Experts of a small language model.
Size: vocabulary 9280, 16.4M parameters.
Training: a variant of SOAP for the experts, 4078 steps.
Below are experts of layer 3 (counted from 0) of a mixture-of-experts language model. Rows are named router (the router's row for the expert), gate (a neuron's input weights, with its number), up (a neuron's input weights, with its number), down (a neuron's output weights, with its number) and show model dimensions 0-47. Each number is 50 + 15 x the weight over its row's rms, rounded and kept within 0 to 99.
After each expert's rows: a language model's description of what the expert responds to; "gets" lists some tokens that make up at least twice as much of what it gets as of all text. This comes from a sample of Wikipedia text that the model never trained on. Tokens count by the router's weight.

# expert 42
router:29 28 52 44 39 43 54 58 32 43 52 56 58 56 50 53 36 39 44 21 32 60 57 38 52 64 41 45 83 45 78 47 42 48 34 37 44 78 51 77 51 49 42 48 42 77 49 33
gate0:65 51 35 31 49 35 77 41 35 58 54 38 33 74 50 48 48 49 44 44 33 56 53 54 67 60 50 38 43 34 49 81 84 64 45 14 55 60 39 46 69 41 39 58 26 06 59 59
up0:78 58 33 49 54 30 72 45 41 56 51 47 51 79 52 48 39 41 33 43 39 59 54 49 59 63 53 37 50 23 53 71 77 61 34 26 45 59 45 49 65 43 41 39 41 01 66 51
down0:59 54 48 58 76 54 86 82 54 41 37 45 59 20 38 33 55 35 43 69 26 37 49 89 64 52 48 52 49 56 41 50 46 45 43 14 56 60 34 42 56 62 28 39 52 43 68 64
Description: The word may in "X may refer to" disambiguation pages, plus modal can, short word pieces like un, hon, and score dashes.
gets: ",", "s", "–", "n", " n", " may"

# expert 5
router:59 72 18 45 64 41 47 41 70 30 29 30 35 27 59 72 34 39 36 71 23 44 66 49 63 31 67 52 38 27 39 76 41 20 51 61 45 44 38 69 31 77 38 59 46 40 50 55
gate0:58 68 44 18 58 46 44 49 47 44 51 29 34 20 51 81 33 59 42 62 48 70 54 44 53 31 27 46 37 45 44 33 45 28 57 46 43 42 75 49 47 73 56 65 56 56 42 39
up0:48 40 56 57 46 39 41 58 33 60 62 67 70 69 50 28 63 46 60 28 50 32 45 50 33 70 67 46 40 57 50 61 44 65 41 43 65 51 25 48 48 24 39 25 49 51 54 77
down0:45 44 48 76 29 55 73 43 48 56 43 48 44 52 57 55 71 37 52 68 70 30 47 45 26 23 33 34 50 61 55 54 66 50 41 66 31 61 48 40 81 76 53 43 66 49 39 61
Description: Line breaks after a sentence or heading, mostly before section headers or new paragraphs, plus opening quote marks after commas, colons or table bars.
gets: "\n\n", "\n", " \"", " M", " | \"", " '"

# expert 16
router:55 41 45 59 55 40 38 44 39 40 61 33 41 41 57 77 50 55 57 32 58 63 66 90 40 29 74 38 36 31 47 80 68 27 57 76 63 54 65 75 52 51 55 63 62 63 32 66
gate0:71 45 39 50 62 72 40 63 30 40 34 35 37 53 34 55 32 45 44 24 50 35 87 45 42 42 80 31 44 44 55 50 45 61 31 62 50 48 51 30 49 38 50 44 76 44 72 58
up0:28 66 66 52 11 27 47 35 74 47 69 48 71 39 50 30 88 36 59 72 54 64 21 65 49 66 26 62 47 50 32 64 60 44 65 38 58 51 38 71 60 67 39 61 26 50 42 55
down0:67 29 13 46 65 78 57 69 24 45 44 48 46 32 45 45 07 56 54 44 32 54 61 45 42 52 81 30 39 33 63 59 39 34 41 45 56 65 50 33 42 42 43 67 71 35 72 44
Description: Table cell separators and the preposition "on" or month names placed just before a date or number: on 29 April, March 17.
gets: " | ", "; ", " on ", ": ", ":", "–"

# expert 21
router:66 61 53 34 61 39 50 39 50 49 60 66 44 82 35 48 76 51 38 75 63 29 15 82 24 66 45 30 50 56 17 39 52 45 33 30 39 62 51 30 63 62 43 57 58 59 68 45
gate0:53 40 47 58 51 43 53 48 41 50 36 54 42 52 19 53 46 40 70 60 49 32 38 65 51 49 40 55 49 44 70 63 10 56 65 67 45 54 58 56 53 47 61 54 39 42 38 36
up0:57 44 87 37 56 46 51 61 60 37 39 37 46 64 59 33 53 69 46 47 55 54 46 10 57 58 58 52 45 53 45 22 54 59 68 26 64 38 45 56 33 53 46 50 53 49 58 58
down0:81 47 43 62 42 35 44 71 56 08 51 54 42 56 50 46 30 46 65 34 33 70 77 40 73 49 55 73 33 40 50 46 79 52 36 25 69 45 57 43 51 25 42 61 50 36 66 42
Description: Periods ending a sentence, often fused with a word ending, such as ed., s., )., ". and ing., usually before a new sentence or paragraph.
gets: ".", "s.", ").", "\".", "a.", "es."

# expert 54
router:72 69 55 56 56 56 28 56 65 71 50 68 52 36 24 54 57 73 56 73 68 79 67 51 40 53 51 14 53 42 24 51 52 37 37 73 72 41 32 27 58 64 38 48 44 20 51 42
gate0:30 21 53 50 52 72 63 56 51 67 49 48 42 54 44 45 50 61 29 58 28 49 58 67 24 53 31 42 60 32 46 71 49 49 61 52 54 77 47 47 37 65 28 28 19 42 53 55
up0:34 07 67 63 45 44 71 55 50 50 35 53 42 63 43 44 22 59 35 55 74 38 60 43 30 47 37 50 57 37 29 76 43 46 54 55 45 62 41 49 64 54 47 53 42 53 49 65
down0:50 57 27 21 96 67 42 51 47 37 48 34 46 49 61 46 30 48 74 45 29 63 55 58 63 47 50 39 48 40 68 29 61 62 63 50 57 76 32 59 16 56 72 64 45 65 57 45
Description: Capital letters inside acronyms and country codes, such as KAZ, KGZ, FGM, NHS, CPI(M), often in sports tables and abbreviations.
gets: "S", "P", "M", "T", "O", "D"

# expert 55
router:37 34 46 41 62 67 47 46 39 27 51 68 58 60 81 47 55 53 47 58 48 90 53 52 11 69 36 55 79 37 53 70 55 42 41 62 68 82 31 53 55 61 41 49 28 75 16 31
gate0:16 73 50 44 52 45 52 49 73 64 64 70 41 37 66 40 47 72 51 64 59 87 45 58 44 55 61 43 59 61 35 77 59 43 50 60 90 59 43 61 49 63 36 49 49 58 58 32
up0:58 23 45 43 75 49 43 45 47 63 57 35 52 34 28 68 59 57 63 65 60 02 72 47 51 46 42 44 22 59 29 27 29 68 53 49 42 59 33 47 48 41 37 41 61 32 60 55
down0:40 89 45 28 42 42 52 44 39 21 61 30 44 73 53 39 48 46 54 51 68 68 44 47 54 36 58 81 59 52 38 65 63 50 49 38 45 43 71 64 65 53 52 40 41 62 22 54
Description: Pieces right after a line break, slash, quote or prefix, such as n in unnecessary or day/night, M, S; also the word as.
gets: " as", "/", "n", " g", ".", " st"